{
  "router_score": "sigmoid",
  "norm": "rmsnorm",
  "norm_eps": 1e-05,
  "qk_norm": false,
  "init_std_up": 0.0392,
  "warmup_steps": 200
}
Below are experts of layer 3 (counted from 0) of a mixture-of-experts language model. Rows are named down (a neuron's output weights, with its number) and show model dimensions 256-383. Each number is 128 + 24 x the weight over its row's rms, rounded and kept within 0 to 255.
Before each expert's rows: "comes before" lists some tokens at least twice as common just after its tokens as in all text. This comes from a sample of Wikipedia text that the model never trained on. Tokens count by the router's weight.

# expert 18
comes before: " the", " a", " his", " this", " their", " its"
down1 [116 148  87 150 110 126 145 142 157 133 137 111 160 153  83  98 148 137 117 163 104 128 147 165 119 143 112 117 140 108 173 154 153 131 128  96 149 130  97 130 128 129 130 117 129 132 139 180  94 115 119 138 126 126  98 138 128 122 142 104 155 114 131 138 101 115  53 143  69 169 108 144 141 130 144 132 156 115  78 140  95 134 116 151 113  82  89 135 130 123 139 112 116 110 112 160 162  85  97 118 139  98 131 120 132 145 138 118 150 156 144 162 136 145 124 111 106 153 125 163 129 133 129 132 128 152 136 125]
down2 [148 139 105  97 114 107 117 130 123 122 166 115 141 141 136 139 145 134 105  95 120 130 105 124 120 131 115 163 110 134 124  87 134 121 120 123  83 124  80 120 159 106 114 134  96 113 159 164 100 138 102  96 148 115 120 114 141 147 130 120  31  74 154 130 110 138  81 167 135  65  97 109 137 115  65 146 182 151 118  79 125 126 125 120 113  90 130 123 119 107 120  98 115 124 105 156 135 158 150 112 137 123 142  66  86  88 164 169 135 175  86 113 133 122 108 157 175 112 153 125 145 177 123 122 146 132 104 121]

# expert 25
comes before: ",", " |", ")", ".", "–", "),"
down1 [144 159  66 151 145 131 125 134 130 116 160 152 102 130  85 112  79  87 154 111 132 122 121 148 125 155 110 112 103 122  71 118 127 109 121 103 143 164 118 139 134 144 142  89 107 156 112 101 162 132 165 149 164  89  86 122  85 113  84 152 148 122 140 149 151 103 144 131  72  92 132 137 100 150 165 166 121 111 176 155 162 121 129 103 160 123 123 122 119 139 141  93 138  96 147  96 155 116 131 120 150  95 119 138  96 159 122 127 125 128 112 118 106 103 118 131 159 182 126 152 131 133  93 116 125 150 105 161]
down2 [122 127 117 141 111  95 106 130 138 159 144 115 169 122 108 124 122 133 122  98 198 159 148 139 142 133 126 161 158 131 112 114 112 118 141 157 118 139 147 124 120 141 174 185 117 160 121 133 135 120 103 151 107 159 169 120 147 109  83 110 180 143 148 101 172 148 161 118 122 124 126 127 102  99 134 153 160 130 111 155 100 139 130 172 207 122 157 128 109  96 162 138 129 114 124 119 156 143 140 181 126 149 138 126 139 134 128 130 103 138 115 148 140 124 120 118 133 119 155  93 122 109 129 180 166 199 110 102]

# expert 36
comes before: " |", ".", "–", "%", ";", "th"
down1 [115 150 146  98 136 137 115 191 139 153 126 111 180 162 100 130 150 137 117 130 119 143 156 160 164 125  96  81 124 111 156 127 151 121 165 117 134 143 154  60 101 136 127 113 132 132 122 148 127 114 130 158 138 166 112 123 116 114 143 136 153 158 129 114 125 148 140 116  97 203 140 134 122 126 136 105 120 133 156 197 149 128 118 105 134 139 134 165 144 114 119 128 139 129 111 113 136 138 110 119 119 149 130 127 122 156 116 130 106 126 140 115 105 126 116 120 124 143 152 159 147 189 168 140 153 127 122 103]
down2 [128 157 130 112  96 178  94 122 156 126 114 152 122  96 163 130 149 144 120 109 145 118 161 109 126 154  99 139 153  95 125 126 122 118 148 137 154 143  97 123 138  93 152 148  89 113 112 127 119 123 146 110 147 118 121 155 110 160 152  87 145 129 114 131 135 156 163  92 137 126 144 135 133 137 131 148 115 140 115  96 105  95 140 133 115  72 162 149 142 105 124 137 130 139 129 124 105 158 125 140 134 130  43 141 130 139 144 140 107  48 146 128 138 168 131 112 179 123 123 133 103 170 114 129  95 138 101 158]

# expert 10
comes before: " |", ".", "–", ",", ";", ":"
down0 [ 94  98 117 102 164 181 125 141 133  82 130 156 151  93 140 111  86 124 118 140 124 109 157 115 129 155 150 126 106 140 107 119 136 140  93 165 154 110 107 117 122 152 145 106 155  88 133 148 137 139 135 116  95  87 171 132 100 151 118 105 106  86 143 131 137 160 147 129 146  91 113 158 176 141 115 133 113 128  86 127 171 135 185 137 152 150 165  94 120 122 107  91 104 130 156 147 128 132 132 129 176 127  92 152 102  96 101 119  86 138 167 147 144 134 134 138 119 109 101 148 137  98 143 158 166 153 153 114]
down1 [143 160 142 169 117 110  96 138 146 118 133  74 136 105 130 108 106 137 110 131 126 144 122 133 145 120 164 159 176 136 164 106 111 130 170 104 142 118 123 136 121 109 133 147 103 188  95 117 141 136 128 103 121  91 134 111  98 129  90 162 105 111 149 143  88 108 153 185 128 117 129  90 120 128  92 125 140 166  97 150 130 138 129 133 123 186  73 132 132 149 169 152 143 104 125 147 117 124 154 142 160 107 138 105 127  99 121 100 163 108 123 149 160  80 167 131 192 113 165 104  82 139 128 131 109 101  88  98]

# expert 14
comes before: " ", "\n", " 0", " 1", " 2", " 3"
down0 [172 103 143 109 121 178  77 126 102 109 144 146 139 165 121 126  90 143 134 135  93  90  97 161 125 128 126 111 133 135 140 136 119 182 150 114 152 121 136 130  88 139 112 126 169 131 120 127 144 159 107 122 151 151 128 157 129 123 122 170 100 156 163 133 161 120 136 101 143 135 150 133 102 123 174 171 167 141 129 165 147 167 127 145 135 145 135 149 122 139 133 122 153  90  86 116 116 164 138 136  76 136 143 158 132 155 128 126 138 150 123 143 142 150  95 125 176 125 157  92 124  62  91 129 124 159 144 136]
down1 [135 122 108 125 111 160 134 132 107 104  91  85 162 136 135 111 126 119 117  87 127  94 124 135 125 105 138 157 112 107 101 107  69 104 134 124 162 130 128  85 110  99 113 121 147  76 137 151 140 144 142 154 126 157 146 134 101 137 168 176 127 138 112 119 123 172 136 115 127 119 133  99 138  86 103 151 163 121 179 114 148 148 117 160 130 123 165 104 105 107 133 112  95 130 111 144 132 155  90 161 108 131  94 133 129  93 146 149 162  97 115 123 140 124 139 174 137 113 141  86 102 111 116 121 172 150 149  88]

# expert 7
comes before: " |", " of", " also", " information", "′", " who"
down0 [102 108 107 133 129 152 107 149 117 114 150  79 168 149 105 136 101 158 121  97 130 103 136 126 128 133  81 115 135 131 162 175 141 131 113 104 145 101 134 118 105 121 189 141 144 150  79 137 137 110 113 168 135 118 149 102 107 120 144 137 107 144 150 170 123 112 135 135  98 115 119 131 187 168 155 107 121 131 170  96 168 112  98 139 113 157 147 146 153 140 163  79 133 135 133 167 111 117 149 143 119 138 134 153 106 102 127 123  96  75 137 138 104 123 136 120 108 124 140 122 171 130 147 131 165  79 105 121]
down1 [128 134 104 142 146 153  89 157 118 128 140  73 108  99 145 152 133 126 115  78 155  68 138 152  97 111 116 150  72 143  70 143 133 141  87 130  92 119 137 107 138 130 151 126 106 146 103  94  90 137  94  85 123 131 136  93 156 149 152  95 126 113 118 148 174 152 103 141 125 104 153  86 141 138 121 149 137 105 157 122 112 164 106  77 139 112 128 102 111 107 124 129 120 121 104 114 131 159 142  92 128 146 115 149 129 137 115  92 117 127 123 157 161 157  89 110 125 137 105 125 114 169 128 136 148 129 137 109]

# expert 39
comes before: ",", " (", " and", "\"", " =", " is"
down0 [154 160 110 140 122 155 130 137 109 132 134 127 129 109 129 120 139 166 140 122 160 161 112 146 179 131 139 111 127 118 135 124 127 130 116 131 131 154 131 115 152 134 140 137  93 113 106 116 149 109 166 129  95  92 123 142 126 140 133 145 148 116 173 155 127 142 136 107 128 138 165 171 121 156 167 155 168 129 126 128 164 150 189  72 112 108 126 152 110 102 143  93 109 153 151 108  96 121 117 101 132 103 133 148 112 147 121 124 142 135  94 187 143 134 117  98 137 161 139 133 139 156 129 132 166 119 108 128]
down1 [145 131 136 131 132 119 124 196 133 182 142 111 169 144  98 150 130 158  84 144 126 194 112 116 142 133 135  72 128 122  96 141 135 118 131 152 155 127 159 125 119 126 137 146 126 121 123 158 108 136 180 153 138 131 107 146 138 162 157 129 116 117 161  90  91 148 133 104 154 119  98 146 107  93 122 126 142 149 111 101 108 122 156 100 158  80 137 119 123  86 160 135 161 129 118 121 112 159 144 133  93 113 113 121 145 137 147 130 123 115 111 158 125 107 175 120 167 105 149 131 113 157  77  96 116 118 120 142]

# expert 29
comes before: ":", "==", "\n", " ==", " of", "==="
down0 [175 117 175 140 149 142  68 129 121 148  72  84 112  73 136 150 116 146 175 144 137 164 164 164 115 150 117 155 113 167 127  97 153  95 145 138 137 139 145  98  93 138 130 112 161 135 161 128 101 103 147 127 118 159 158 138 155 157 139 118 164 161 110 131 137 147 144 109 150  90 131 119 137 140 103 141 139 120  90 163 167 115 101 134 124 124 146 172 151 136 148 179 160 106 167 122 109 100 100 108 162 132 134 114 129 179 131 119 106 137 151 142 119 117 141 171 105 129 141  77 122 142 133 136 122 124 111 169]
down1 [170 121  53 114 128 126 129 132 184  96 105 142 123 153  88 149 144 101 114  91 125 156 108  87 145 131 126  91 142  90 106 149  99 113 119  91 141 125  86 105 140 125 168 140 123 135 120 120 130 159 113  92  92 116 114 112 132 127 134 151 129 170 124 109  77  55 122 129 118 173 147 161 150 164 111 158 148 123 129  97 156 113 114 120 144  90 174 121 147 167 176 121 132 106 118 124 124 161  97 148 113 150 117 147 151 149 162 156 131  87 154 119 124 155 159 135 153 133  86 114 113 102 136 169 120  94 120 110]

# expert 3
comes before: " the", " a", " of", " well", " to", " an"
down0 [124 154 139 123 137 144 172 157 121 125 129 127  81  89 127 135  95 119 147 107 145 165 125 130 135 170 140 153 157 118 167 138 145 125 171 164 120 142 170 100 137 164  96  96 112  94 137 151 125 153 128 124 159 139 156 100 127 132 113  72  82 149 140  90 135 154 131 119  99 122 106 162 147 142 119  84 156 119 102 165 140 140 108 111 137 137 160 121 111 114 113 106 153 135  86 127 122  93 121 144  88 138 123  87 147 116 156 116 162 195 100 108  95 118 129  84 123 154 114 146 119  97 144 131 145 138 139 150]
down1 [174 118 138  94 128 169 126 149 157 119 108 102 131  91 135 101 124 140  85 121 132 145 155 138 133 106 136 113 111 135 150 124 115 145 119 131 135 102 122 125  64 122 118 102 112 114 149 148 152 100 138 114  84  87 122 124 105 161 163 149 148 159 137 126 120 105 125 190  93 107 136 152 146 126  91 141 122 105 136 102 140 137 117 137 156  85 118 128 119 116 116 133 130 119 114  96 111 205  89  92 148 123 115 130 138 128 119 117  89 180 102 140 110 136 136 119 138 126  90 135 147 103 172 143 120 140 134 120]

# expert 2
comes before: " of", ",", ".", " and", "\"", " was"
down1 [113 130 153 111 122 154 114 145 155  90 143 142 136 146 122 115 108 110 125 106 109 131 166 149 128 107 125 127 136 108 147 163 133 144 110 135  97 129 148 111 137 151 130 170 131 150 111 113 162  90 130 111 129 170 123 101 134 128 130 109  97 149 149 116 117 143 125 107 154 115 165 101 111 131 174 141 162  95 127 116 141 115 119 134 156 129 161 126 133 124 144  70 156 111 160 112 147 131 122  96 144 145 150 153 135 156 141  97 175 120 120 173  78  98 147 160 129 136 181 179 134 153 154 116 128 128 152 140]
down2 [125 120 104 103 137 107  96 134 167 115 119 132 120 177 172 171 132 116 113 143 128  79 119 113 113 130 143 102 106  93 187 134 127 145 106 131 154  97 117 148 160 135 120 134 135 106 167 132 148 114 124 131 135 155 136 129 139 144 129 131 157 166  84 129 133  88 128 127 146 133 147 129 127 108 129 129 118 102 119 174 153 163 159 144 121 147 127 115  99 151 142 102  98 180 132 168 133  66 127 141 141 129 129 123 155 124 166 169 124 143 131 138 113 118 114  86  97 154 123 126  94 153 144 145 142 131 168 123]

# expert 12
comes before: " |", "|", " 2019", " 2021", " 2012", " 2025"
down1 [160 123  89 143 120 120  92 135 117 136 171 138  99 162 115 116 133 111 137  88 144 120 121  81 182  97 152  85 105 134  92 144 112 148 116 154 136 116 136 102 155 107 159 158 132 113 133 153 134 159 177 115 121 119 115 128 122 153  87 142 127 148 125 110 123 114 136 111 150 110 110 102 108 115 117 163 128 120  91 122 113 152 161  96 131  66 139 131 142 105 101 150 156 123 179 113 120 140 101  96 130 100 132 115  97  93 154 143 150 142 122 132 150 118 160 121 134 114 152 126 145 113 117 173 113 129 110  67]
down2 [172 159 102 177 122 160 171  81 156 137 139 112 170 130 110  89 132 144 128 157 151 120 140 105  82 118 171 134 120 113 122 102 177  85 105 155 152 159 157 100 135 140 176 116 105 130 125 130 120 120 152 114 159  84 150  95 143  96 108 140 146  99 115 136 101 141 128 136 123 116 112 147 120  59 130 161 163 102  91  76 154 126 105 135  83 153  78 153 124 102 136 114 131 143  99 123 145  85 127 141 123 104 119 136 125 116 111 107 122 104  80 113 133 131 135 137 134 150  72 110 152 168 124 130 179 115 175 141]

# expert 37
comes before: "\n", " The", " He", " In", " It", " She"
down0 [104 110 136 143 168 133 177 117 155 119 111 107  98 136 133 139  88 139 102 138  79 122  80 105 122 140 177  94 134 118 143 147 153 125 176 107 120 131 142 143 128 129 143 145 179 139 128 117 129 109 118 146 105 122 153 137 149 127  88 115 155 102  77  99 102 154  94 129 101 168 106 151 147 180 125 132 146  63  85 135 153 115 136 146 134 156 126 124 109 100 121 130 141 147 137 104 115 134  98 169 173 135 140 178 165 126 128 143 163 152 140  84 158 128 117 134  89 128 108 120 136 100 108 117 142 117 151 151]
down1 [144 173 159 116 158 141 122 173 112 138 115 148 122 109 117  91 111 142 146 145 131 121 124 129 104 100 171 142 100 135 123 175 176 141 149 152 122 121 131 122 147 166 128 161 142 140 129 137 160 149 109 150 129 101 101 122 140 129 110 120  96 131 140 152 112 102 115  72 152 131 118 150 107 131 131 160 138  81  77 115 157 140 104 125 121 116  77 151 127 100 130 156 109 100 138 156 119  87 145 154 144 132 163  99 127 134 123 202 106 138 161 129 141 146 138 108 128 146 158 117  84 130 169 141 136 101 151  89]

# expert 9
comes before: " of", ",", ".", " in", ":", " ("
down1 [123 143 123 161 138 124 131 111 131 133 144 103 123 132 113 124 117 147 116 124 147 130 138 113 139 131 134 108 137  99 119 118 119 124 132 102 114 121 142 156 137 110 166 106  98 130 104 130 126 120 105 160 113 129  93 134 187 107 110 118 134  86 112 143 118 176 160 119 120 122 101 164  84 163  95  93 143 129 119 133 153 108 124 136  86  99 131 200  91 128 143  98 174 148 150 135 154  83 121 121 141 147  63 169 176 118 147 132 141 153 154 182 127 134 154 133 151 121 132 117 139 139  73 145 118  47 136 103]
down2 [154  74 126 114 125  70 143 156  95 103 101 135 127 127 138 146 117 120 157  98 164 122 143 108 131 125 168 113 105  96  97 110 141  99 136 163  91 104 105 133 114 138 142 181  95 127 143 139 146 107  95 132 129 145 124  93 134 117 108 137 153 108 153 125 120 123 121 108 148 125 143 155 134 143 136 162  94 128 112 128 139  64 161 138 124 118 165 136 130 138 179  92 125 149  78 139 106  79 110 150 141 134 168 150 123 124 124  97  89 156 114 128 104 127 150 156 126 147 115 140 118 151 139 125 141 128 121  86]

# expert 4
comes before: "|", "\n", "-", "==", "The", "==="
down1 [ 98 106  97 110 102 107 120 107 186 147 143 110 112 151 151 112 125 172  89 120 132 141 161  66  98 103 133  85 128 158 110 137 133  94 131 115 122 115 130 152 152  90 128  98 104 164 110 159 140 110  99  80 107 102 133 109 159 101 126 127 156  69 121 144 127 183  90  94  96 101 145 103 151 122 171  94 129 116 141 135 128 142 169 125 118 152 147 116 143 162 125  97 119 134 146 104  97 114 143 110 145 146 116 145 143 126  72 109 112  99 177 134  96 159 146 103 122 102 125 101 116 137  98 122 149 117 123  69]
down2 [148 142 118  97 145  79  89 119 109 114 128 107 138 142 151 120 149 133 144 126 135 109 172 121  92  58  96 181 110  95 137 150 123 132 120 141 148 107 134 152 145 114 139 124 116 117 146 137 129 125 149 133 129 140 112 103 164 103 180 106  99 152 105 115 152 145 101 130 135 137 135 144  97 122 156  87 125 145 144 137 105 124 101 112  92 152 133  98 150 105 179  79  97 110 144  94 112 154 114 127 129 101  92 110 134 114 124 162 142 147 106  93 107 160 109 111 132 134 152 179 180 105 106 140  99 101 120 100]